Experts of a small language model: a sigmoid router, a variant of SOAP for the experts.
Below are experts of layer 4 (counted from 0) of a mixture-of-experts language model. Rows are named router (the router's row for the expert) and show model dimensions 48-95. Each number is 500 + 50 x the weight over its row's rms, rounded and kept within 0 to 999. Numbers have three digits each.
Before each expert's rows: a language model's description of what the expert responds to. This comes from a sample of Wikipedia text that the model never trained on.

# expert 4
It responds to: Capital letters or short lowercase pieces starting a word, usually after "the", "of" or a dash, e.g. "m" in film-maker, "nob", "v".
router:606499541468417583452482480503523535436588430466471513479412513470410534583540510415482585524554369590374554466597533393538475473516452451506584

# expert 17
It responds to: Articles and possessives that open a noun phrase, chiefly the and The at sentence or line start, plus a, his, their, and table bars.
router:543500514491424498361517514503460567473585541669490551453453538518563519479468502442497636490495463445500454610611476463506485481486548523457501

# expert 19
It responds to: The first words of proper names and titles, such as United, National, World, John, Royal, plus of inside names like House of Representatives.
router:489534510544469511454513473517458579463592488545503506443565479519458499510582452557408521628524475581405525557519530423539472512488446546519550

# expert 22
It responds to: Apostrophes before "s", hyphens inside names, sentence-final periods and articles or possessives like "the", "a", "his", "their".
router:526496539536381507511471482521471467485486442534486514451504599481566493504449503497526527490535509460503474504513589437554431429511469462547640

# expert 13
It responds to: Ordinals, adjectives and word-start prefixes after an article, as in first, second, high, sub-, re-, un-, and mid in midst or mid-1990s.
router:581549537398497585470455530450542520447594390491459503451479496477502510522441438443415520486613468583427440581536583441512493477481467466473525

# expert 18
It responds to: Closing parentheses after names and word endings with trailing space, often foreign names, e.g. "Cummins)", Haudenosaun-ee, -ia, -ian.
router:459474491568497516485488496481476496493505545557472508463489604476495487419535550508426540500518520491502454516483462537634470458491459607506522

# expert 21
It responds to: Stem fragments at the start or middle of longer words, often consonant clusters, e.g. fortun in Unfortunately, presid, intend, pl, cl, br.
router:584543502441554577461524519467494493443574466554484491468461501432429583482456568449443489550585478507441574454496430441489508421495356490507527

# expert 16
It responds to: Opening capital pieces of proper names, often foreign, like Ch-âteau, Sán-chez, Haw-kins, Man in Le Mans.
router:525551543451413501500474509388547524489553456514491499467406529452497500528487516485437586494628338565422512509536542507508454429495482562515579